Below are experts of layer 12 (counted from 0) of a mixture-of-experts language model. Rows are named router (the router's row for the expert) and show model dimensions 128-255. Each number is 50 + 12 x the weight over its row's rms, rounded and kept within 0 to 99.
After each expert's rows: a language model's description of what the expert responds to. This comes from a sample of Wikipedia text that the model never trained on.

# expert 26
router:64 42 45 38 49 34 58 40 65 65 55 44 42 30 42 46 68 44 67 60 46 27 66 23 44 63 48 58 47 54 42 41 66 45 48 45 54 47 61 50 46 84 52 46 63 43 43 43 19 31 38 52 61 51 50 36 41 41 63 59 47 75 30 62 34 26 49 48 67 47 47 68 42 38 59 57 46 47 36 51 48 54 34 52 60 39 46 66 48 61 37 56 62 74 40 47 58 59 35 71 55 51 41 38 30 06 38 48 30 35 36 53 69 69 48 60 37 41 53 47 56 46 45 38 54 34 71 60
What it handles: Pronouns and name syllables. Personal pronouns he, she, who, would in biographies, plus odd syllables inside foreign or compound names like Cho, cha, gla.

# expert 8
router:58 49 55 44 64 29 61 40 60 60 29 43 63 49 45 40 73 47 62 51 45 37 79 40 61 66 47 43 63 66 50 57 65 54 46 40 33 26 45 32 47 59 41 69 72 62 63 56 55 29 70 48 50 48 64 41 50 57 44 61 29 71 52 55 41 29 67 51 51 70 58 57 51 62 50 51 52 25 43 35 33 51 36 50 54 41 39 45 38 59 62 41 52 60 34 33 45 67 65 41 57 41 47 68 51 33 39 48 38 59 56 47 54 60 40 44 31 51 56 31 70 41 59 31 33 53 51 35
What it handles: Clause connectives. Conjunctions and discourse words starting clauses, often in quotes or commentary, such as but, because, so, however, when.

# expert 18
router:52 59 31 31 47 49 45 34 54 66 50 57 57 36 51 43 59 59 68 50 28 60 67 37 54 60 40 35 64 59 40 32 63 41 29 32 33 46 63 20 52 54 44 54 48 56 42 50 41 38 53 45 57 55 61 44 37 26 56 70 33 47 42 74 52 30 64 42 56 60 61 57 47 42 54 44 49 34 62 43 50 53 39 44 53 53 41 32 40 50 56 45 61 55 32 59 65 44 48 52 69 50 60 31 38 42 38 37 41 47 48 40 66 56 50 72 39 41 59 31 49 38 35 39 50 35 38 37
What it handles: Sports competition results. Sports tokens like Cup, match, medal, won, round, goals, plus scores, dashes and closing brackets in results tables.

# expert 23
router:47 63 33 34 38 28 56 32 73 72 54 48 53 54 52 60 74 39 69 58 33 46 57 37 73 70 37 55 50 47 45 39 53 39 43 51 52 48 55 60 48 69 14 43 37 47 56 38 46 37 45 41 61 41 60 40 56 42 37 58 34 58 40 70 51 34 66 45 52 63 62 61 47 44 56 54 51 47 60 56 33 54 48 59 60 56 39 42 58 61 63 36 60 62 36 61 59 57 70 40 44 58 51 38 28 44 42 56 47 56 51 58 42 49 56 61 50 33 62 49 57 36 51 52 59 38 64 54
What it handles: Personal name pieces. Given names like Michael, David, James and endings of Indian and other foreign names such as -ya, -kar, -ika.

# expert 11
router:64 53 44 34 48 36 37 29 53 54 30 52 69 56 42 41 54 49 67 48 38 43 69 42 58 68 51 46 49 54 55 51 63 40 45 43 49 35 64 68 43 49 47 57 58 37 37 49 32 30 59 39 51 54 59 49 44 52 57 33 54 58 66 80 40 34 67 45 70 75 41 71 41 39 52 44 68 46 55 54 39 53 23 60 53 38 43 39 40 56 68 58 45 66 35 38 69 55 56 59 65 55 52 39 55 22 36 62 54 43 42 41 56 56 41 49 47 38 54 43 58 39 56 39 45 53 52 55
What it handles: Space before table values. Space tokens, chiefly opening numeric cells in sports and election tables after pipes, also spaces before nouns in running prose.

# expert 12
router:59 46 38 40 26 32 65 50 74 52 44 51 56 39 28 59 55 37 43 57 34 42 53 31 44 52 38 55 60 31 38 45 75 61 43 48 32 36 66 25 59 65 33 42 45 62 55 50 38 43 60 39 46 32 47 29 29 46 54 40 46 63 65 71 50 22 49 36 39 44 64 67 51 50 52 49 45 41 38 43 45 63 37 51 43 09 31 42 47 63 57 35 53 56 47 48 48 53 69 53 59 52 39 34 32 30 61 63 48 53 44 37 45 44 33 32 37 46 56 52 46 55 42 59 55 41 50 38
What it handles: Asian name syllables. Syllables of East Asian, Arabic and South Asian names and non-Latin script bytes, such as -ang, -ong, Al, Yu, Hong.

# expert 27
router:67 60 42 56 31 37 46 39 62 59 41 52 55 40 40 60 75 35 58 54 32 47 80 47 59 54 43 40 62 58 37 38 54 59 36 53 28 34 47 41 55 65 43 58 40 40 30 50 42 51 57 52 51 38 59 57 54 41 39 46 41 42 58 66 60 08 55 62 54 61 33 65 31 47 51 46 53 51 63 57 28 38 16 36 52 41 40 51 37 42 36 56 55 62 26 37 62 59 51 61 60 56 25 55 16 44 27 56 38 47 67 67 52 43 40 56 37 42 55 50 42 38 56 37 47 46 67 34
What it handles: Word-initial fragments. First pieces of words split by the tokenizer, like p, ex, trans, syn, mu(zzle), ba(gpipe), often in science or foreign text.

# expert 0
router:59 44 56 51 51 20 50 31 58 48 49 47 57 53 49 48 60 59 57 39 36 54 60 38 60 60 47 48 48 51 51 61 41 47 52 46 61 39 63 34 38 64 34 61 45 38 31 57 63 48 55 38 52 53 48 43 36 59 48 47 60 69 67 51 47 25 80 51 82 79 65 72 47 60 50 43 48 21 49 44 56 55 27 61 53 54 48 61 48 50 55 27 56 56 32 46 48 36 51 49 53 42 21 61 35 37 42 76 41 43 55 48 44 57 38 52 18 45 71 54 43 49 41 43 31 39 62 36
What it handles: Word-medial name syllables. Middle syllables inside proper names and Latin taxon names, especially in species lists, such as Hy-dra-dendrium, Stell-aria, Vel-á-zquez.

# expert 33
router:59 31 52 55 49 50 74 40 47 48 35 51 63 63 40 56 45 43 48 48 31 44 69 40 54 66 60 39 49 54 38 50 60 48 42 49 44 46 51 39 46 45 36 51 51 42 31 45 50 37 44 45 71 49 52 71 56 44 63 54 62 56 66 59 57 20 53 56 49 56 31 63 37 34 63 55 59 36 44 37 42 59 55 56 44 34 46 53 34 40 79 46 63 49 44 54 57 65 42 46 72 50 48 47 38 35 47 76 51 66 43 44 49 67 34 49 39 70 40 38 47 63 65 52 48 31 48 55
What it handles: Modal verbs and di-syllables. Modals like can, would, may, will, plus mid-name syllables such as di, si, ll, as in O-di-yan, Bedi, Montdidier.

# expert 19
router:77 38 48 47 45 43 49 30 50 74 43 39 55 43 30 73 47 42 62 40 47 41 78 62 54 55 49 25 50 48 41 46 48 59 42 40 36 50 50 43 51 79 43 56 50 41 62 43 38 53 52 46 35 31 49 21 62 33 65 53 54 50 57 65 37 17 55 38 53 64 57 67 49 55 46 52 62 46 49 58 45 50 44 52 68 27 56 32 49 64 60 40 48 48 35 41 55 47 53 42 44 58 48 63 31 05 43 50 54 56 49 38 47 50 41 36 51 55 54 44 50 34 36 43 33 35 42 44
What it handles: Coordinates and mixed fragments. Compass letters after coordinate seconds (N, E, S), plural s, and stray word pieces and digits in infoboxes and tables.

# expert 15
router:51 60 57 44 38 48 49 43 58 55 49 55 47 53 44 49 68 41 56 60 33 61 78 45 35 61 69 42 59 42 48 59 57 44 43 54 47 32 41 32 55 76 20 51 52 47 46 57 38 26 46 50 53 49 60 43 43 45 49 65 33 64 56 69 42 33 68 48 54 77 26 71 38 38 56 49 55 32 28 66 25 45 32 51 45 40 52 52 60 44 61 30 63 66 22 52 54 58 62 68 67 40 46 49 38 35 32 53 53 47 49 54 48 55 42 64 36 61 51 35 64 59 68 42 31 38 34 53
What it handles: Creative work titles. Words inside song, album, film and TV titles, like of, Love, You, Night, Dream, plus opening quotes in tracklists.

# expert 6
router:59 52 36 36 41 45 71 50 51 54 33 57 49 39 47 54 66 55 69 60 50 48 67 27 60 58 38 46 52 59 55 35 59 47 36 35 37 35 55 46 37 65 36 58 43 45 67 48 51 46 60 41 58 45 71 41 38 46 57 63 47 56 42 71 41 31 58 54 62 66 52 68 45 40 42 70 40 27 36 44 33 68 43 59 61 58 44 53 45 46 54 34 86 63 44 35 63 42 56 54 83 70 45 48 48 39 29 76 53 26 48 45 62 71 63 52 40 61 42 58 73 63 50 48 53 59 38 32
What it handles: Place and city names. Place names and their word pieces, like York, London, Texas, Cardiff, often after New or in Born/Headquarters fields, plus digits.

# expert 46
router:66 50 38 28 57 57 55 26 53 44 39 51 60 57 43 42 55 35 65 59 45 52 63 29 35 60 55 45 56 55 39 46 64 45 28 40 48 47 59 38 52 58 30 64 46 30 40 48 48 32 57 41 66 50 67 35 42 46 42 67 50 56 48 58 38 31 55 51 71 65 56 82 47 56 60 69 60 35 45 57 49 49 47 48 58 45 54 59 49 35 40 38 70 59 41 63 54 38 64 51 59 34 40 39 22 32 19 74 34 43 49 45 52 37 42 55 56 45 62 42 48 43 50 35 38 50 50 36
What it handles: Institution name words. Capitalized words inside organization names, such as University, State, World, Army, Republican, House, often after the, United, National.

# expert 9
router:50 39 40 42 51 46 45 35 59 70 30 42 56 50 41 55 45 24 49 42 36 44 71 41 59 55 52 48 54 70 42 62 61 45 31 64 53 32 75 32 71 76 30 57 42 54 66 52 37 27 56 54 46 51 63 42 57 38 44 54 60 54 38 44 48 33 56 54 58 74 55 51 52 63 61 67 50 26 60 42 51 54 38 63 45 39 20 45 44 62 59 37 85 72 33 66 62 44 55 50 77 56 46 29 35 41 61 60 61 47 54 53 60 58 41 57 34 52 41 41 54 54 59 38 40 44 50 20
What it handles: Plural s and quantifiers. Word-final s and short endings of names, such as seek-s, Pi-e-tro, plus negation and quantity words like not, only, all, just, any.

# expert 5
router:69 35 25 52 55 48 45 43 49 59 29 47 53 40 27 49 49 58 72 38 45 48 76 47 37 59 60 42 61 47 55 62 50 52 50 51 53 39 62 39 52 59 42 55 42 60 58 54 51 37 52 43 53 58 68 40 60 45 65 69 53 62 63 59 24 30 58 65 44 72 47 72 43 54 36 49 71 43 47 54 43 51 38 60 47 44 41 62 58 49 61 44 66 49 36 66 48 53 55 47 57 42 47 36 49 22 50 65 45 52 57 51 49 42 54 61 38 46 61 59 65 46 60 16 59 34 45 60
What it handles: Mid-word stem pieces. Middle pieces of longer words before a suffix, such as pres-er-vation, Sup-port-ed, best-s-ell-ing, plus infobox labels like Born, Succeed, Notes.

# expert 35
router:63 55 45 34 39 49 69 30 61 64 23 31 66 49 31 69 79 30 65 48 34 32 69 25 47 73 39 36 56 58 55 48 62 53 60 43 46 37 59 40 71 58 35 51 41 49 46 58 40 57 55 23 59 43 44 57 38 53 52 48 52 52 61 84 51 33 51 44 48 75 57 79 48 43 74 68 54 43 45 37 51 39 41 61 45 33 43 57 43 54 62 40 63 60 46 48 46 34 63 53 48 42 36 58 50 53 48 60 59 54 45 23 63 58 43 64 32 65 44 68 51 45 71 31 34 31 52 39
What it handles: Clause-ending commas. Commas ending clauses before which, and or where, commas in lists and places, and year digits like 198(3).

# expert 42
router:53 58 42 47 53 30 64 53 65 60 44 56 60 42 50 45 65 54 58 47 48 37 75 31 52 66 57 60 47 45 38 59 48 40 37 68 58 43 63 30 47 67 27 54 57 62 55 56 57 28 64 41 59 41 60 35 54 39 51 65 67 55 44 66 55 30 46 49 46 62 57 74 33 59 54 54 64 39 35 51 28 55 37 52 40 45 58 53 40 41 52 50 62 58 43 46 56 36 49 42 53 39 34 41 42 39 27 62 54 44 47 58 56 59 38 50 27 30 59 50 51 44 56 51 55 44 57 47
What it handles: Name-ending pieces. Final pieces of names and surnames (Brown, Jones, -ville, -ić, Street), closing quotes/brackets, and Thai or Japanese characters.

# expert 29
router:53 52 42 46 55 46 58 53 54 68 44 43 53 39 34 61 57 48 63 63 39 42 71 46 53 71 33 48 61 41 50 55 61 40 37 52 48 36 59 34 69 64 46 62 43 47 47 32 63 41 62 44 75 38 71 36 47 33 39 48 44 44 64 68 52 20 48 51 54 57 39 63 38 34 54 53 74 38 58 47 34 68 37 58 45 39 62 50 23 58 64 42 67 53 21 47 55 39 50 65 43 49 41 40 35 43 51 53 57 51 46 51 58 58 51 68 32 62 60 45 44 51 62 41 44 47 43 62
What it handles: Abbreviations and codes. Capital letters and digits in codes and abbreviations in tables and results, e.g. USA, UK, PAL, race codes like DOV, CHI.

# expert 10
router:57 37 45 36 43 50 78 39 54 69 49 46 46 55 47 49 61 37 68 42 52 48 52 28 60 70 36 48 62 60 54 69 54 60 37 36 43 41 46 38 66 65 49 60 60 38 43 59 45 39 48 28 54 36 52 46 52 36 35 47 48 48 63 68 65 30 42 49 58 59 50 57 36 65 74 52 50 34 41 50 51 55 23 62 66 34 41 32 65 52 59 52 51 62 40 42 47 58 48 41 63 46 34 44 39 46 23 61 31 40 60 46 38 64 40 50 31 52 53 55 52 49 41 32 50 30 49 62
What it handles: Common concrete nouns. Everyday nouns and noun pieces after the/a/his, such as son, car, ship, home, brother, tower, often followed by plural s.